Weights of a small mixture-of-experts language model, trained from scratch on English Wikipedia.
Experts: 96 experts in each of 11 layers, 96 squared leaky ReLU neurons an expert, 6 picks a token, a sigmoid router.
Below are experts of layer 6 (counted from 0) of a mixture-of-experts language model. Rows are named router (the router's row for the expert), up (a neuron's input weights, with its number) and show model dimensions 384-511. Each number is 500 + 25 x the weight over its row's rms, rounded and kept within 0 to 999. Numbers have three digits each.
Before each expert's rows: a language model's description of what the expert responds to. This comes from a sample of Wikipedia text that the model never trained on.

# expert 27
Description: Line breaks, == headings, Born and opening date parentheses such as (18 or (19, in history, religion and royalty articles.
router:491515474527526530530498513520479522495475537498448476551502467503508520525451525496498514494470512503557476460443504499487494469479495532523487541505494537465502501474485501487466535501476499491521492494511503470476488526524460465540485491494473511485518510462510546532494489487496526508492459477548503517547561489475474462483484520489534441506485506480489485501522497514486482492521
up0:504511488477489483553512505530563457519470496484514492528529476511500507504509496470525520501521521484501512467527500483473518520526473487466501548535524491501507508492475507516484519471514521548499444508533493489501518515511506509456523513497486493477507489487454481483525538478519516495476528521489506455426550517507491469494488529540520461469505510510494505549523475540513530503533
up1:459473543541540507503425500552485502498506455494507501519534518508466564475496497495477471507471501518455531504476543476520456505491508480508501493489539517515474479512533490510494462451475498477466463490494498492467482511453514519532499490477521487474504497506485446495442470460542460514535506482485486465501481482518484479452517459504514528515541480462543518528518521477492491511463
up2:522498512530544500478523530521513509506478505510510465539463476520518496567501522499490476530541516520474457526461469501496473466497518471496473522483499504512529496489476499478543498473500505507483487516489530523495498472479483513517513482485472513484522493516491475523520472503468489521492539525472484431511495469490524516472469548516526457502516518469489482492506451485500501467524
up3:485468471542508504520530537472485480494492494461534468488445512485499505549457515474491498516538539507497516502520446477480520523482515526506509509480510543515519534506532499473494463555487502516517497534512502504493504476504495475525497461492496542513530502495532546488477487504435519464526533525469490508479534504503497479508504518493534488459510542540487517513505496526499487511560
up4:499515504508527469472530491529451533504450491502480462534489472484493474454479489484505511468474493480521466504472467478536510497486545515477486478507507502491484486478474539503512476541510524480484489485442572485496482469530464530546501478474498483531506512488483511477457473547496506513479503523508538477485519476492503523476506516523477531485541476475481493494494506503508476524509
up5:498511491547504558502510517557532451491513488469495475528532504513465490478555529462511478489499508515531495511503472515495566525481479508516491536515502510480453473499512460494479549471541489537493477496522450501512504535451497501488451453492508495503474509489513552501514494509554494534463525529488501494517509498494519498481500492489500495517448504470500512465491545483490465493453
up6:509491503520482476512526496501469486494502467503518494492507500500500541498485487496539523442499458483507509531488479480482498469594505513525515479448503506472472524442455512516486444495516482483512529486519480539467468502540532512497465489526544537496486498465476516498508492486485518501457487491466531502495473454473501462497515479518488518498555479516532452511493520515495493494490
up7:554486477518478519504512503456502491512516479550471485519495512518538528555420477501470479499524496485491476516474470464475545494456526513532472474492500520453508492518487476471510516485479505529522458489478473531524509497518503435501497454505487546475502489537536500516559497500428512537500490500497473491547512499517459475500480490489556500481487516493510476504525502524538479476491
up8:539515508483548500477528506472495537523510524493460521543479465488537463516473481520495493531493515570478520512448518471513505502511526464473458512497558516501519507500484530491512474511548516539519507548506475539464518503491476500506504515526490541498524493503514512463501488502493504506504466492455477468561538517493501476500490508465521434428544490504487496516457499510454453514481
up9:549510503517518528535507498528502538492492451515496499489493514482500515484470497515513495538501505483506477544498481484503516530474547483514538531501497491497481520482512530489470456450504509499520488473512497501490488527551485476492468483493484539519530505459545519475482481521504473484492467474486501494520524485493504485487491503498524479482514499470458474502496525462524513520523
up10:470490499538477488510494501470480466493552492482439502484491517506527544502501441502496494535474470536476481453431529517424498475520512490491539517493502470475467534493520528489511481441535518539537525484467453530531486537542541470497487493480540529511528494526509486495525471524468472475507525470475516496486436479539473555533569522500536509532472540494470516497525480536532520509513
up11:464459521462507516529492478508500508461493515476517469507506508519488518512518527522467499499503494501523517483537515534508521468503444485472502496551435484447478496486478495493534513504508495503476446467495491487469517500500499546466536525503498491520471471512499547525516485501497519517482500489568491521507504553488465484490491504509476515452522474492459536526483491505515465473484
up12:483469481536497515467503504498510562497497489494488485497476525477509507508462510508467477479461473488520528433509485492459474504538539487517478474513482463560492502484492496469488485524475520468500528476463486525431497539486484437518523536479506500493514483483505509521534509481482479465554464517502497494500469497493496468485493543476532495478505494538501501495552510459465504511561
up13:466428458543518501535508523497535537512510475540467508468459488456524501514474511538500505476455503480482505496445491503504466457545514513526470483493488512523499506503489478492485499472509548485482549535518514526517497491519480487450482503498512551558487495495478486480510505536489477474481524504497479523507506518552514538487489518493486506479483538539510494500424516507484525516506
up14:520534475453510542480555485493533527490497506541525482517462514502516508475468531467507504520476523518514485496499510510529531470488477503503512497511519500492507511513521496490484512462491483489481508478513483499482486500529520453484487500467491459514547481484526472487494495481536485540469484502502520492465531499517488506484501506562466473497490562501439469486494493463498494511492
up15:495512508491518501499517533509482449486495529468520476503544473520509536493565500517494497480512516518492497479530501514476480515444494444536515506514526515519445508472480481486491525505549511502499512498528480495484476500495497472489471514501549495492468520463489503460502489490549480484486494502475503462498477493493510471486516507510491500467461476468487492488512491496490470481507
up16:480495506495529520489552494542479509484502506490446501530489473517493500550493517508488493519527450500520492464496484525519466445468524489494459513508471525521518484510462497497494543512479518493522500532516489514483503498490498473524536504492471456486516517528519490465488491504483497540486532495457495495523518517506525478469480522478549465468460537456468486480544463494489485496523
up17:423529521493510496494539512516478531475483499509464512488527473470481482487466486496514498541487525492503499475479527469491504471501472526444523535499490519519455483526504542492504507528526438526516506499465503472505494493504498507514462519479510488520527505471506504508514518514466507495490493496538503526524515484517486448473519503500429553525478487457463503495485469524501479501494
up18:514510510520501528470526489455456509532490526437458488489460489486493465518454504489478482512542487542497520522439522524483443483500519539462476511487519499540454541517438485471526478514525488532523515499490509529468511468515466507498522467511529488498504488520518482500482546522485543472473487495484525493560527479471479505518549540513533486464495494461440465485508493523514471478479
up19:484551499488525541487502510506494504490487549481494499536533520493528503496497503475509480549526478508503481479489462459512548504468507541489506554493519479462455462510499513468515508484516477515482479493517481463481508505462499501500460522516473494486508469470498520498490499496513488528475484506528541492568490520490493511539489536460502491494493522495434527484507516516477486527506
up20:493483475512512518534518508503446534480441502498478508550502485465494504476489470502485499552478495491522525476505524478460502500479483542492497547513498487501497490498468532499463489551536474510526502516475478489457493508499521528511519546514491503514505462468529498517528500495509546478480461482499501513517502460472477469495485540525538473531486474457465480496548492524442469480539
up21:483562482510523471485505472564465520481513503502474507460554471502507498497486517495498483502476517492533513504473492495479495482486521486514489494505491515500476487523508515534482465484504519511540483486516486481494487453527500508531509490485506482539529518510534510482524497468535489490490494474512546493495528480492511496582487521515472471518518523527463479523478505494469473489520
up22:488470528520501487520526501501524528508494479539478490502513548518509518519457528515501476482521452518533525498491528515538494496503486538534471498486518477519484507459456476505465519512492533497543531489503471495482479552488510498454442499520532483486534506547549503519511480485514531512468504519521457540487517530505522502478509461480542485496494499472509525518530466520473499546514
up23:491503481519484492489507480533493482495456525525509517522537513566527526556464557474475475475512507505511500492498477473532491485485501507543492485503444563491535499476477482511490489511498504493477519497519470531512503508525518531511474526516481521492452523509542472520545500457499473528477510471506461525496497521512470511520495511497545448478485501504505477460503461527463486492527
up24:492518495510487470515500470520496515496528464519494470492524501544477534497438486511491511514520469534458505536477427461468483503523469466485525502510494559486482512495516440509543482450472462520486479458468493493527498501502547542480490504518495496516486515491508531503512444491482472521556553526469502518527514486519478523477502502510523505515522496481537478500475559530505491509515
up25:500532520518475489482481501515508538511514498468526486518537488485516491463475500513531496521484494503509490497494503535525531473479490492480522500464503500496480489526467455499525478522510474477515494524507512490487474490503493461517483491555463520498471498493524492494480498544501509526527471500463523522534540497503480477521468512463505491507479542461560491498485555530476536583526
up26:497560486507515511460492467499477542477508497471471520489499495495470510490464538502501501526508501529525505480459494461503537475470523501507460506535470515474472465540532535493484504540487488480504467504501482511493523449477519494517495571482486483605500530468516550543541484481461528524495521467518523529548496494485481517486467519467487517521520511509455493510518497526502518502478
up27:510480497514476490517454505518531508492539496448477449511501496510479528480460533498484490446493503477541476446499537502485527483496497490502478502479489484492495491483480490450494520502476473501477513520498478459443424477537498484476513477488501517501523467447510482497491501464445460474478463487527533463517514497482506474492466461504507467493520511498544469498517481483468507484476
up28:466516514512529517510459498480483485490484495501496456553483443471502489511476506479498490509451512485502466506469515436512533484504505509489480507498461530484494465488494471471509513475517519507506460520506518475532500433499480512558471485473474511520500504507483536541533507506451530459489523498501513510507515459463506522501485472486490523521524480531480475522467506519500543493506
up29:514436515529500537540500509476473490497535451502497489509499483506485553476508557494533461461498523537507508513468557528511536523510547518523514520482490460501513499541503509490500521485500484484529530467472457515460503490482485462509497468479492545483491483486556509510536545513527469514538516496509525440500509497483479492505505548522475500457493479483525506505477525547478530505534
up30:461497493533502562483465491529473506524521553494528455495534457505463549484505527520504494472518523508501472459495507507509505500487496470527428532498517505488478454521562528489532501499498525497445478527526491457475506473492502524511492495482493537462510503475504490492480489511498457535518485451544502476514477515539536490481507470500530463487480566532526509469467489499484531503502
up31:533529487478504529488526502484495529482478510533517468447501475492502487483483436487523497508506535526524531533497452508467524494459521526532488534482529556489526493501509489463429490470495464501518502524506497536499469517532507555530506479491513522505513452506548510517529521499520544471520514505464488486491508473458467472460511535530493521545529528484428478511543505443534502491519
up32:511494478508483540480465507485512472484457505488511502478523523503487491510496525516506467508506481484473477517447503490501515491466496513495504532506519517506508543486490539431494535478513474518510507476530469523485497504463467504509499510477475483509461470479534552519501498486549480475508457508540508472523500523453493512507546519524492507468495473481505518507487529492510477486475
up33:533505533513519495535498491485473528487461517503480508546499509475550432496506508482495491539463506466501507524510519486520516484457516535501485497515480511501498470457466557522478474513543493489521492505486492546481468503494471515527497486483530527484471483481471509492510551510483540489465465488538501479522504473522539504479512485505498489461526485498527499509518465481501514482488
up34:519548449452538548458455476505531544491441523504550490469520466514512464474462486482502483508486522554508512530474500487482530491510490525484506565521495481499485549516506503482501504517523483581486495497520456486492523518534512506535469490503481519516527515485504511507490507485529509524504482472505549481540462521532520455519500519486513527497484506508480520479528541512480465494470
up35:472512464469467477499502482507505463487552524511515464566545455518541504468507481468514495520466514467534500451512472442518537545487480509506472533484515513515503481505521560517529562513482515521458516503498481510506490450484478504491524485534537464505523484502508500511485514519481539510482489459486477517524500502498501512463502530511483517503515510517494489492514507498500485473522
up36:530538485526538542494494490552502528503484557497526498478509512497486506501519478491497482463510492522505510497535493501493510461467521545480501557525508494518484519498481509496513485545511563508490509513518488508482486496473462493505485492503470457498496498494576514457436462494509505489492527444490499494511515515491466485521503497497512517489485522483484453500539518487505516509555
up37:490486485484489534499497466542483506508449481466532522561517507467482497517475486499506487518498506513497549501443468503504482501501492523524497596457480488480457494466465535533499552518500478536505505524501524492458459518445512470533529526526507538501477494516484473489492518501496486509511473492468499520541545457532484514483525492538522469501523510497525485493485486495502505506494
up38:521492494465478495497452502501516523519477528515504503533461528498454508486501444531500461476496507518511505473491528534544518463460521488486537480537491505520475483482476446473512468532500509525482487531473528491454485496516474523532483482482502508513501494533469488501466503469491542524492471477526518479445563483491478521494495496496509486494468528495473494473536467494413481509493
up39:455502467518474508507449478497520493524473480518460496467457519520537508518457479485516528500506494507511490534521476500490482517512494495498506460506494492502491526487526493446575468473502467515525478499461507484506514509499498485497483485519512497534546490507475517530536471468468470469504513436489524486525490473482508537467555530473511485482492497506497438496469526505515474507528
up40:505536479521484487470522484470437493489493533481472454485530521525536508481448545501506479527493491512501517467447446485474525511536488521525502458488501504461518534476444493480482500442526479521509512467507465533509495501497535486485496504508520517500503498494536525515485500517490550506491513476462516528516521486471496541501481496503511497475515505448473500473499463512501477458540
up41:534517483530489476500511519514494501495493547499516492543531524497481491529456469501478469492511490505516551517497510468520522461516528547472474510527509532510474468529513504513520482554467467535486509577473474529516502492483480500523517474490508544499509479465507500488499513467507487481508481513536521502476529523467500511451487502547458519528530498509497486501512478513491523463513
up42:454498498491531460494503490561470482478483509492537526515488508517504514507501541447497487508470516504507493481513521504482491469469521482530508491461510533476411468489501483501459454513514487494525527519476490478487492522509471490484530504518505474493525496517454468491498536455494513460535509505506491516435424492512569527444475467459528487499488498484482528454508450472487517513519
up43:450530468520474554497520517503474463484500508478436544511482490496470523516510515498449504529466529551491539487507570527456449490524525505506498548516501474485471538504526498469538495499520481485507494497494492495477478532504529525533541565487481508493501528492472549511520489521515496462491532470513500506521478495517515511485558519480544465520545541521492463494539488496511452471507
up44:501524492494505533515501479512507497504516491490522508522506443483518490518514494515484524489503550504490506506459514525486529494543504498510550483489546520483517475497499502481491476459532494517533520474457497517495522539533511545493508476545499497503475524479499503514508516522468479494501533494453485496565483464545517498544495476484516499480490479507495506473480497551474472482509
up45:494462486474503564498504497495524502511538485510486504517509497496473509485532495518558481495483520505487481507486478523536541535490524470529510496501568522525509488481501501513491509442511499523523499462465481513471511512517500508464500504498463511473556482449506479520531523491479490542549534493466459508537465467507517473482486475538503503491509477523485496448502488489527513529554
up46:513542477536495500493415503506523495504474491498527530527533469488504481493495518504520456509465515470484537509489507489497537508497484488472467503488516548530507525523494496507497539497511476503480511530547527535493479471456511531504481519520501505500494513510507519484507478497463495522499471450474547508498548480512507476539504494457488527526469521547498489485456504471468487532491
up47:531506529519526540445540487529470459482495540528462491519477456518525475539483529492507526493508461519473497499454497500493499468483514500495482507463492512531495525514471522512511508521526485527556512483530497503498496499479498499524535502544464504517480497526491510521520492499457535509498534490493510510557530515496475490475496519514562471488476500441497444500496464537528464472489
up48:517476533560519493505491530493442490535444545513482459514530483535527501473512556510506469473490512515536525511505537523513528481482491532490449492522504516444521464501444510524462474526482528507520507478501490495506470541520476505492529500512472529512465521460512507517506504472483505508495500510505480526506530521504511503524504517511546489471476486493517466496526498527490512503501
up49:517507518532492509476546507505537501512499475440492475483495517516485504509498490511501484506494504519505486528517525508497510532523518451477498538515593522543497510462484499484456540528513494478515500510500503528507503505491513516508510482496493511495538531486526491496499460521496503522516468497483484502514513488514519511513505493504499495507536521512513495454544512506458477502492
up50:531527491522513465539478500487522496515506505504508458502496490489497499500489497494520515481505544522516460501499492495528518492462490488513521477504500483467496427550495498477517468500485483489487512459508510497508507497503497495566493517505510474490452512525464493504447492561523514502506535448482495503503476496509544523524518502511518492521484513480492534502479524520530497529515
up51:512486506497500476522512479479519522511508512510455524502512495534501502507507545514480450545489489515516462546488520508485561520486513520493492566542493510518477497514529526518523490488500477485491502532518473475508495475498500540510499520522478486512477466518525505551489514473515485469488463479531492496533487495531451518526487457446490465527477521511468507513522521471491494473514
up52:505488513518503487503524477513495491522544494508509485545460494446505490515484528503497523483472512505517516501489510517514524489474553545485490524488508535511469498454483516478486523489453504511482492524501494534497495517477488524524510550521543546501504503504491544503531486534486549454476478510462550517534475515529420495492511504532533509476545485513515465460496506494527506480512
up53:493478490530531498501500490553501443495517503468525491511543469542458489568444530531487475464516496516514505499506499467477487471513491561485491538552517506468492486514490489484542515521518471545518505523480506540497506510486530470524520516460499510488496523467531523532550467496494499490520506503533488478528514494491507506492523527513481488544511521536508518484527491528501494471562
up54:496488501512499533494528524459508520518519521497503518451518513501478507504482547501514459452482462523533486508466520533504477490475502496519469483459529494510512460483477494567475513486487542479531486506526490443472491514556511470494465480507516531493491522480511493516504488486483449525500483514516506534508540534524517467493509488484542535508477505489469496524476471508480528524519
up55:522467485492542498507480492509467549497504516516481481551492443517454493481469525505498498526493464464497500528444532441572468483526504509479497513563549531519433476513510469504515499539542466522477519509533488493481492509477494510539500505502532523489495520486481491520507499477493547482474471477559492506534530485521530448471504497469509514522502516486513500485505493521482489501466
up56:508512506522520506508503472503499442505507493498521532480507500465506503510504493502473514515466549526552489466490505518507498481443508536518536526486516532480479521502469519496507472539530525494502487552488462514521445502478475480513524465550496513498470477476495490516523506509476502479474494442494495486509495478525515519475481513500545463547492496448553501461536455492527490496492
up57:525465476464525505498500496514485538508487485524472506506490522466527481502497482495527524460502530472533493498506500440522553519470497485491524538478469519502498493492511527538530519521492468445495528509560508473483494461525479510534513508552503480494480477508522499467469518498538523474471478458522508518508518521541436474496506513517529497496529480487482529530569518494484468471514
up58:502541508536480478463527496484493500503450536479479508557506485461498508516446494495484488503480509526494526486494538521557537509518519512473488465493466491475443522500439486486536520516526498497485473507471489484483494475504506495529511506449487523481498527482467475538517495475491519499454512462519506469531525486497485513491520504534538511498528485453500457499518507486535488458539
up59:502500511494503507493536460515499526473509532520477512522510495496512514527481520531482507471477499485537523451470521505464567471415499535502482507475489514488504530508509509485482505516514492546493531462503457518520500496497497492522484510504467483507490508479549513541531493499482491504511508480524542494530522499462451516502508506497541523519467470492524460506547515497513475456489
up60:510515487524522500482508511495492484486440506506481468495549510470544526481492505492473500479474511518478495517541474518506502492486485475506575504509522521470428533459471556456488495550524529478534486484488526469512470512541530512521489478511495502496497514507504515496479491559531516481496517545502536505525510498501533485484491483483505477529467539458479484484472499440497515519495
up61:468518506508500558470504485468468505512517490502454489505432491481481473449490519460500539469487525511484485550480506522501458523500561504461527516506539512521516494512512514504507501519473488472502511514497514487484506502514478497514514529527534519521538515485519534542505465493495514523480504506448518507486474477509493475514528477483524520516448519458523438511513539537493482490521
up62:503486517541493483529519502499483490474455508487494474527526550535486497472525503545503523487490516498497506521511447504478470470480516517467494493508495544517479524483498441492487514541518523523554494502510543505556485446494476497551489499476499463501492504480491469527497477447517493450445523504482485496446524467489444451525482494513509501483491467510487474505498426517465509506509
up63:524533446526480467461469545491507517499470478461505499497465481515545456512487527511526489451484495453529495500509492534505483472525520464507464523487505483481499516507490484479505493521480538476475517498498515441481478520548471479504556482507476507496470511577505506501498500475443463504515527475528492431510503501524527468502507528501504538510496509540506515525504500485487525468457
up64:534500490510493521486489529507518477486535509503520480542502483490527530560504491501480519478531506506471485470465445482503511485518500541494493519469499527469484498487541508490505514497530510509528512484491480478507484460538464497519496542498496502504511545518472518542526469498503490479511539485491460520521555533450506519521492486468520488486494520486509462511482467542502543498542
up65:530486520508524478468462486470477482454509493495533489523521531490498525461564530481477526488504499522516465495483497552473505456484527505545482464491494529535501494518524498489537510517513496497511484486492471523496500521513505526505554461513519460523432500534484474527497483474509508521507497514495523550492511509506501484489497490539497550486524531494497508512485536475507502496490
up66:480476476527490530506494479457473528500503469500500478467467473489558468451499488451505509472477477512478496538486532488481514476440479476536507468481501528449500525529458493479486525556494539507522459521475543520514486504496497455503509483495526484482480490496478516529521509506467533492521534471523520490497471472507505482496519510510520487464505487488485516473474494502536543506527
up67:494511497493506523519499495507476498482489476512471527503555487521472520494469532486511554493494522504499540473445511483523529481503521509448527520515494512476520534552551534504486549496564455489538504482541504523490495531466511529522472508519511509504508522468463487473512524505476506540509468461454535526520508521479503477501515520522489473518538537514531464540513530541514491459518
up68:487501461494517595525517500526450495484522529470498516479432464505504513479451511497502529493495545505502479507518519515486507476498527541530513544492511482500507530468484504486458496523483478497521464529477490480487496487543458461522493488495483493499462494495518437504517522472529502492481476424495456464510522511503506527534540495551473543468475517523480423487505509494500517490528
up69:482501496490465467489500527562474541502493541497499489560502456485505515471456475491506420479519498487532511490486469522502512460472526488524517534500466525459509479520558504501518494537489489498465525536523499488459478503517471513493469508507557512502547470472509478501500522510482515497533512471509501477491521494487512504439480464505557515473539519528515483495516472504477523469493
up70:514510509531503510484516530484496522535482517497485452491499534538552496506478514503500435452468518486502545460494514526548536508501515540509436479480500527471542472491454465544488485537491513471511498468509461466479466525533476479505481490511437530547484524468516512497491490480500461540468472496511491521501529534480491505489507490517537473493487520509519456481534476475460509509511
up71:498454511521491500458502501508460472474485483495471480480454486491505519457554540517519518473492484533490517492497505507497471455521478496468500495476537485508481486444522497486522448538484498482530519469465500499509518503539504475497514467505508487478484549475492419489474505505469513469503540502518507491499551514499488561519553499563498508494494506513559471497482488461523465505492
up72:473527482485479540465501496493511493496525488472481513517453473503488458506426498477491486507541503553465470507479550529490488486484503512497479510498527485503533494549489486486519494487504500516542508489475469479465501521500490475538519531532535488501535476520499522498472478511472483502492480464465508514556537564483463453463504547546530469508473513511496495500535527525516461513514
up73:467513509482520504501534495530507543501527523500508493527488477495493491506513511464553513509491524502482465488528530476496504522465503488536488516454503509498508512517535518504515574536498502502502452493516483499498501504471531479524488547498488489545463477505521530512496483478473492530480513517520502501507477501476477492515518454512530488503534457493473447513532526459462445493459
up74:509548544516518536522503487499546465526506462505517535507477446516492511479482497466506469504491495448494505494499470451531541480503503473540504507477522498509507482507510572480463507475498547460488491513534528485470514473474471509520475519507480493472460465474493533490481453502505491508548491516527527479507550460525531467468459514527484501515518492488481528486455488463499509509467
up75:494506488523512473466520502500519531494502523522506473490514475512493488530504467477492553466544502518490487529536490497528511461469487503499478499539486507491497509519518504529493518526523496531486490514519504525489511531497516469529502502479497469523505544512494507488484487469520524539515520476467492509498503523473486484479485443510511475524490506556498483540502517507500532460430
up76:481481506474514508451542469469496527486567517427444513516502514506488479512464470492520539522517485506503511490502476529491521438495493506457517487476519499483472527552464464515503489522525444521457485473512462512449513533524511508507528537522475489503489515515505497520504511515483507475491497486508541508502541489496507475522507516510468484532534476513507491485528487498471468482536
up77:437504521422508475554544494524513531497500494543445541489497507523528532496486550455468513521506528444499462508503505481489525489512484503498519462519478527474513532484498494487465530513512485481524475484478437502540498473468506487527486479487510499499480448492510531491493514498497501521463498450471486525498497570535474495508477508492497521491451497488488481480506457499466470499534
up78:489533487529521536484525544506488537518492489459489454496480504504508498515469474484506465489505485535521492513481448518498442496519510456503475518535560518503477476534435473493502518473475510527525524538492507522546496527500454471518484451472468471489504508491487466502501515500509512493519454492497485486522528483505535476484488506527506481466513484526451515474515502494474492490535
up79:519497483488537520510539528524486511502493507520480479531527498516498512536445510482528489499514509487547507510505494545516541496509486521509467531539495484479514470528502494477502515506516493550468459550519501510472479496513488443514526502466503489476533491458502490492476516470486496508502471521514499492563483530504504523490468491491527484478517515501474476512535541470515517514479
up80:516510496530477473480463492465507481489479448488527518478467517521479497478515508489470518496490495525523517507557471508460472500476505540538475527432492488544537516492561511519465509485491514487493526464537549514500530494501489503488551505505519475531458494484478496502524486505464508510536511502516472510466508487518531499502501511531475488529459521520528509519478503484526489501450
up81:511504509521505497483493521501499505521474498512464476522519451532525455508481493480530470487527533490498521476453466465550497518495480501448490531541499493475530508516485533500482500504536494462454549514507488457478479462505529453523509520498494516533500489488545514494487507518492530517493512505482525498460513490530513460527514536471504498488499517491474470503501490513443553481528
up82:514504467501523495469500497547511500499487498479486518517526509486474509516444534491488476487461475481506531517468439457487475536463497492494496507509534532528466502460500491530513519504495474514492503468438532493485506445506499474523496496487475499507544526476499504512488482440506500482486562489476490506509556520482506532510522521494495476505525501480489482500490481516503500502548
up83:510502519534530487469473498514460488501465500523510512561513524502488516507521513537503507519485516486486508487512540486514496521510504488481488503552477498490458474474436530520483496517506514516459489509508528459468499481492506527509522492482510505494453494476502500566512515479535479488496472518527499456509490491468527528455506511484514471494533482473501487502522501524475537508495
up84:530526517491501493469544479539533465476514483528551512539469511498466540538491518513519520505510490445499454498488477495516495476526532466529494499454530478478522530485476551535522508517528546478502503524528488482476457532468521532487505520529484519495483507484522510506534486476545506485486531501500469514531507477536488488531517473518528458512514492490500485509508486512506505514505
up85:514479546513514532534464461508529505490469554508469508537495519500492504531473510479511541466513496509451520490517490477483540486489493549505491504500492522530495503505475500544541493521539539464518544490495544532542474515493495509544506526520452444504471514562472509483501473518521540483511480510501529506528507523495471524491498503479500479527519473514526488506453499512502515560535
up86:504502504490468515463521493513489467489494504513505463518531542496515452484454479499496436517507458546517493487479467472571523493488506445482470508567536542506525514482484500541463530468516463508499485516497513549452502520511515468496511485460490493515534494512496475533491498495457552509496461490480470511510546515561463473512454498509491486471520520477517516474555505497515493548542
up87:549531454492515516465545499501478526491501557501514448546509509516539514470495469494539492490496539503509495471506464490495503512491483471522509550510495507506502513488540500509497508522468476493509467483529500498518514486530492482472546502550529523532502503467533506506479508499472518533526494468494487503494500505502467512453499520515545510515533550481491483493496503516507505491492
up88:512509484538507550532557504527535509523492531491474494529493491514488543515495464492509471559500484502503493518491450538518452482516514454505504488482520478530524512475501539524499507490512496504510503492511469521499497479529464498523464464483484525509504516478544495514490489502490478475555498494500442487581494473473502494513492495529550507490547463512533476486523466526496473496497
up89:522491506521499541488530501507502490491511453500498514532477529478491520480474537506504497487512510521503484519471534478478543522470506540547506519499511450501470497528495512469484528486503489516528497485482475526496512494478463467484482462502515497481517504479547511528549525495514489503518490484524526440542506520466467518517530548502486478445478481504522514505488478509492510488513
up90:528504476491494510528504480524487525511519466487499523524484494525494518500520508486480511519466487495491509474459507496494504465482515474489479489491520465502511497469506544501468510445531527516511507502469516490463503507516477495500513525534473508523477470484513492497474514499516466543526459483443457497523507476563524468514502482500511514472542452460491517516482449488481456490511
up91:525511504531462495521527487495474479467480504494485521488531481553483505494444505489510498469476498477511442478524447491514542509514494505466523539503512489493475509523478501506459535491534495515520554482515524485511473519538486549524494471485512529508493513471493505509517501530555542486509507477498525488492536489509479518524525505494499486553501530506522466483482513498489501469538
up92:518487511472519504492466528501515488517508465504459507506522451468546458502456462523476462515497538533488497502462502496520502502514513434508499486526551557500528517500466483494486487510509468486463547513531506531439507530524503480524512479488499551514518489500498481503492478487441506489467489478480536505539533517549491494527461480514501466485512512516492525465531473537484475541446
up93:517482494522504499511531485504476520499507531538442461486508517535504466531478502529493476514504489481489555508515541533518507502503449548485477496521507498482558504490446490474482493548517505506521502479527485488500517541529477483527504506475447472539484506501523532516481487508495521498503486488499499529525493511489463474473497509510535509513472480460520491502543465523489487465450
up94:519483527531508524512505523499446516499522513495491497524518522463511550514474527484487469480490501490549517451448577489511473499469500497525490475468482499461520448513493521495552480484503497445520515530459436514484499484522478493541525474503472507494523510457496476475504505511511486494464475489483547486529502521479532481523496475479540498502473516494522467488518513528486518534512
up95:437536488455495485529511467514498526498526497498510504491481483478489516505437482467527480464484450491534514443476480494502524492520525509499500504466487478516514469468489515491468521551484527490497514512464488502501502467507489487559501516470494526494522483498516519524501497542492500511504479517503484498484519470536484489472505549467517501487515505519490521506513501495468503507534